config = dict(
    num_hidden_layers=8,
    d_shared_expert=192,
    hidden_act='swiglu',
    routed_scale=2.5,
    lr_router=0.000448,
    vocab_size=50257,
    norm='rmsnorm',
    norm_eps=1e-06,
    optimizer='adamw',
    batch_tokens=65536,
    train_tokens=424900000,
    dataset='wikipedia_en',
)
Below are experts of layer 2 (counted from 0) of a mixture-of-experts language model. Rows are named router (the router's row for the expert), gate (a neuron's input weights, with its number), up (a neuron's input weights, with its number), down (a neuron's output weights, with its number) and show model dimensions 256-383. Each number is 128 + 32 x the weight over its row's rms, rounded and kept within 0 to 255.
Before each expert's rows: "comes before" lists some tokens at least twice as common just after its tokens as in all text; "comes after" lists some tokens at least twice as common just before its tokens as in all text. This comes from a sample of Wikipedia text that the model never trained on. Tokens count by the router's weight.

# expert 6
comes before: " |", " |\n", "\n", ";", "–", "%"
comes after: ",", " ", "),", ":", ";", " –"
router [105 139 151 112 100  66 119 138 131 112 145 139  88 170 160 119 107 139 172 149  85 126 126 153 143 151 134 184 141 100 119 135 103 143 123 155 173 158  86 122 128 134 107 127  98  82 136 137 143 109 140 150  89 117 122 175  73 160 168 112 136  54 104 152 133  95 117 145  99  99 128 106  27 110 162 119 135 148 139 113 132 113  84  78 119 218 116 142 157 109  93  69 100 103 152 162 157 174  75 157 142 135 109 115 129 158 157 125 153 112 175 155 198 162 172 131 166 148  91 128 189 161 143  77 129 160 198 127]
gate0 [181 152 137  77 102  57 135 155 123 103 127 101 100 157 113 102  82 112 136 151 131 156 166 158 143  73 124  90 179 120 150 101 122 151 142 138 159 133 148 139  73  98 104 110 103 119  99 135 123 153  99 143 139  98 147  89  83 149 162 105  97 113 113 131 129  57 103 121 117  63 120 152 134 139 156 157  90  52  68 112  94 107 129 167 186 155 132 135 160 114 150 121 149 127 117 108 125 143 126 177 171 121 145  78  98 119 160 179 139 173 141 157 140 170  72  87 127 124 137 164  86 160 182 122 131 146 156 115]
up0 [ 65  96 112 198 180 170 111 100 138  76 126 179 143  83 147 139 162 131 138 117 114 119  96 117  84  98  88 155 102 132 128 158 189 122 101  99 139 164  69 138 149  94 162 107 116 121 109 125 116 115 135 157 113 109  91 162 199 132 175 126 162 149  82  86  75 190 154 122 110 172 122 123 107 166  89 112 140 189 197 127 154 129 153 127 122 135 120 125  88 140 138 174  87 111 176 119 126 106 156  96  57  98 117 113 202 181  93 122 108  92 170 125 121 123 156 151 121 150 125 118 143 143 125 111  80 114  94 139]
down0 [140 159 173  74 113 115  97 126 100 133 155  80 116 131 198 118  91 136 149 133 117 132 105 123 127 117 148  62 181 114 171 119  95 151 124 175 234 139 121 123 104 113 134 102 102 137 145 105 162  89 118 145 133 113 160  80  74 130 129 135 137 135 115 178 118 135 138  80 155 130 169 137 171 107 165 140 141 122  77 110  95 111  91 133  61 105 107 125  80 181  53 107 139 156 152 165 165 134 112 138 153  92 199 150 129 156 122  99  91 132 182 117  92 128 121 135 114 123 166 122 142 122 155 134 148 183 184  65]
gate1 [ 92  90 133 125 169 131 131 119 111 141 139  99 123 149  86 105 105 132 171  81 112 110 232 186 129  70 160  90 125 132 145 109 124 127 137  99  97 144 132 115 146 129 143 142 133 144 172 121 122 166 155 133 150 115 132 146 172 105 163 134  99  99 170 168 138 180 106 107 126 101 132 120  26  79  58 146 108 105 107  97 120 119 153  84 138  85 137 147 105 105 169 164  89 150 123 137 162 125 158 167  58 147 133 154 159 109 128  88 112 105 142  96 131 111 153  95 169  89  95  89  78 136 140 142 143 154 166 112]
up1 [124 142  68  65 152 149 117 150 142 149  96 173 106 124 108 135 179 112 105 184 163 141  69 127 104 144 152 158 118  92  96  99 125 149 114 102 127 124 116 148 146 139 113 126 109 138 117 138 136 171 202 144  88  87 163  96 117 168 121 179  65 130  97 137 126 125  83  90 108 129 111 116 132 129 153 156 116 147  71 108 107  85 141 171 106 138 112 123 200 152  75  89 157 117 165  87 124 111 159 113 217  71 127 125 214 123  88 156 137 137 168  95 151 157 132 121 121 152 187  94 150 138 117 117 137 116 127 164]
down1 [178 137 128 159 105 201 109 120 161 174 120 144  86 156 167 106 175 168 189 130  75 105 168 171 129 111  92  91 152  98 113 140 146  99 166 112 175 152 103 114 156 131  87 179  78 135 142 166 116 108 144 136 118 124 107 150 116 129 118 175 146 110 139  96 123 114  65 156 180 124 151 184  95 143 133  94 136 144 108 126  98  67 103 105  94 160  94 134 134 148  92 139 115 133 116 103  67  73 131 139 120 183 121 120 102 142 139 140  80 122 147 114 106  84 131  95 116 122  80  86  92 109 155 121  84 219  73 116]

# expert 7
comes before: ",", ".", "–", ")", " (", "\n"
comes after: " ", "201", "200", "199", "202", "198"
router [ 78 107 133 161  73 126 110 117 116 111 143 136 126 150 133 159 124 130 133 124 150 143 145 151 112 126 150 129 178  40 113 121  88 138 104 111 173 140 152  93 140 115  69 111  71 137 199  99 134  77 137 164  75  56 132 105 101 129 153 155 128  93 138 167 126 125 104 138 113  91 162 122 125 113 143 120  86 167 177 136  76 117 144 154 108 126 134 136 107  99 151  53 109 137  93 129 165 117 101 135 132 123 148 106 125  77 110 107  83 190 126 105 102 128 146  82 131  88 134 145 133 121 166 117 104  79 168 129]
gate0 [139 124  91 125 143 150  82 109 124 186 102 151 102 147 146 106  77  97 174 153 140 104 126 197 190 187 113 122  84 103 122 131 107 138  85 144 159 166 108 116 140  75 123 106 111 140 134 137 123 123 180 103 122  90 121 117 138 153 175 129 130 141 148 172 179 140 148 209 139 148 117 100 108  53 123  97 144 145 100 118  90 116  90 136 128 138 158 178 142 125  91 116 181  84  90  95 154 103  80 186 155  98 138 135 116 109 209 102 137 154 140 147  99 158 199 105 156 126 125 110 164 121 145 124 153 105 162 129]
up0 [151 147  93 145 102 139 100  86 128 139 126 141 136 134 118 135 115 110  82 119 122 130 106 140 202 140  92 131 112  89 109 156 158 136  97 162 182 175 121  69 132  90 103 103 135 133 118 111  81 154 159  90 131 115  83  74 133 160 161  95 139  96 184 136 140 104 122 163 112 162  83 119 125 113 113 135 156 134  62  96  86 170  80 125 134 144 172 181 168  97 107 116 191 139 111 102 142 140  87 169 128  21 119 127  82  97 193 145 136 138 150 154  98 154 240 131 134  82 125 149 130 169 183 121 168 126 159 136]
down0 [127 122 168 120 161 156 138 112  55  95 134 191 108  75 104 101 184 131 120 153 131 123 123 125 127 153  94 129 136 179 120 181 100 145 138  71 115 168  66  96 142 115  97 146 167 138 103  75 152 116 119 151 104 143 104 115 213 140 113 101 174  63  89 153 144  98 152 132 193  53 118 180 101 186 172 131 165  58  87 111 162  73 190 121 150 163  70 120 140 182 144 187 156 130 155  75  66 132 103 120 103 132 120 123 111 138 123 136 144 142 162 176 110 157 139 146 150 134 129 129 153 140 155 101 148 186 121 136]
gate1 [ 48 134 188 121  83 138 115  96 137 119 108 154  85  70 116 104 140 115 146 137 137 124 170 176 125 132 208 137 142 106 122 123  69 128 164 135 119 194 141 158 136  74 141  93 130  69 124 170 100 144 136 111 128 114 168 116  90 135 101 146 117 121 165 124 109 112  85  72 120 120 145 187  75 147 101  89 123 130  81 110 118 149 112  92 165 126 102  98  75  98 177  78 178  98 135 145 111 143 190 107 145  94 122  86  87 113 158 180 138 128  97  80 128 158 110 162  98 109 146 128 162 153 132 133  95 135 191 174]
up1 [144 140 129  87 160 115  99 140 109 101 113 123 121 157 132 146  81 149 152 141 111 135  54 126 132  96  88 136 133 151 183 112 146 152 113 174 121 101 162 121 123 117  98 107 114 181 121  85 112 157 159 128 120 144 122 142 145  94 128 117 167 120  99 161 110  64 124 153 147 124 133  73 152 101 146 114 198  97 134 102 117 110  94 163 162 114 134 159 129 107 103 107 133 126 123 175 159  97 124 133 114 152 121 153 156 161 121 113 138 130 134 197 172 115 106 113 160 119 101 132 120  94 129 168 165 102 118 183]
down1 [115 143 106 180 163 165 137  60 114  90 135  97 131 150  99  52 130 116  93 124 143 111 131  57 152 171  95 180 157 120  91 127 112 117 126 103 116 109 128 150 142 165  76 141  97 160 112 124  93 173 152 110 123 134 121  99 122  98 174 200 104  72 184  72 150 152  90 130 165 114 102 119 140 144 138 129  82  55 123 138 179 151 157 143 170 129 135 147 141 152 126 163 162  95 161 127 107 131 157  95 110 132 102 153 154  88 129 154 146 174 188 130  79 176 120  75 137 171 126 106  87 155 158  89 128 129 106 121]

# expert 20
comes before: "201", "200", "1", "202", "199", "2"
comes after: " |", "|", ":", " with", ";", " March"
router [ 73 187 185 148 124 153  99 126  97 158 133 153 130 136 138 171 114 110  64 127 139 101 141 133 145  68 157 149 116 143  58 133 146  73 151 124 172 153 192 160 152 184 170 122  54  87 172 124 124 126 120 153  97 118 142 143  71 101 133 116 107  85 127 172 151 115  93 127  98 113 120 188 129 224  97 113 125  97 151 123 104  92  85  37 150  97 137 152 163 128 115  97 121 148 129 124 131 148 138 108 184 123 168  63 113 106 132 116 111 138  77 149 152 151 116 102  40 120  67  83 132 124 162 164 122 122 137 114]
gate0 [171 153 140 181 128 168 136 105 143 103 182 146  74 120 141 178 115 115 101 109 155  86 184 112 149 121 144 160  98 119 123 156 162 155 121 152 148 173 165 105 180 113 147  99 142 140 143 140 128 117 122 134 169 128 129 142 128 140 113 150 136 167 151 138 120 108 118 144 151 188 115 126 132 147 157 165  60  71 143 118 120 139 145 174  82 143 213 114 123  92 108 138 109 104  71 105 148  95  91 139 124  90 190 163 124 134  83 204 128 156 102  88 148  52 108 135 131 161 133 110 128  94 107  76 130 107 157 103]
up0 [ 86 136 122 109 170 116 132  92 151  77 109 124 131 115 142  94 125 155 152 137 172 131  96  98 128 141 107  98 106 137  95  98 162 125 130 113 130 192 109 120 154 161 115 117 172 137 127 193 109 104 123 122 141 156 162  93  82 119  71 153  89 128 132 102  79 134 141  76 123 158 157  95  97 129 167 103 120 106 176 182 127  87 115  73  73 163 150  86 114  83 111 177 170 156 154 142 176 150 157 124 186 115 116  93 114 134 116 110 161 107  74  86 149 119  76 116 171 160 188 138  85 137 128 108 132  84 203 115]
down0 [ 83 140 141 126 136 107 128 125  40  81 117  94  45  97 109 140 152 164  97 116 136  83 139 141  78 145 144 144 105  88 172 143 176 131 129 183  93 119  96 107 165 132  59  95 120  89 151 120 140 106 143 155 134 169  68 128 188 108 110 137 167 120 126 109 107 130  78 143  41 162 120  72 141 105 143 126 175  89 102  79 133 126 136 158 179 127 113 161 118 138 195 104  90 172 180 117 176 102  66 119  88 130 112 140 140 152 118  90  90  89  84  91 104 113  65  68 115 158 107 157 146 138 161 163 117 141 109 158]
gate1 [115 121 116 140 125 105  99  95  78 103 158  80  99 124  82 138 169 130 138 106 151  65 175  93  88 148 145 108 110 118  90 174 113 106 123 128 162 129 106 139 110  85 106 148 126 122 138 125 145 140 135 163 152  73 122 100 155 153 109 123  92 128 101 127 164 100 147 126 119 168 135 138 125 157 129  98  88  82  68 155  91 131 120 125 119 108 145  75  96 138 159 129 159  95 121 132  98 103  77 130 111 185 168 159 125  84 175  98  88 105 172  86 136 132  96 135  74 132 170  98 115 134 150 120  75 111 110 138]
up1 [151 131 149  92 101 132 119 127 146 156 112 187 122 113 201 115 138 129  91 154  99 122 163 116 150  90 194 139 130 116 113  75 150 158 158 133 119  78 108 107 108 137 102 114 120 134 112 136 121 104 119 169 112 152 130 100 109  74 105 115 104 114 131 159 144 134  89  57 124 109 139 123 131 143 131 173 169 105 139 118 187 133 114 118  64 156 134 189 111 132 107 104  87 164 145 134 142 114 126 136  62  72 126 111 179 192  94 102 151 146 110 123 148 103 187  73 133 115 105 148  80 131 104 156 129 196 129  71]
down1 [103 158 146 108 144  38 131 106 118 126 148  84 144 121 123 133 143 181 100 161  72  65  94 126 167 164 105  92 105 195 131 180 125 120 119  93 120 123  42 181 142 156 148 148 113 129 173 179 127 147 124 158 159  63 150 118 104 151 141 171 142 129  87 112 121 115 126 137 120 112 127 199  96 135 127 151 126  71 125 144  96 108 148 123 133 111 132 125 153 125 106 136 222  99 170 125  94  72  61 102 114 176 128 191 130  99 157 122 174  85 108 166 116 146 139 117 108 106 101  98 132  94 131 153  52 123  93 156]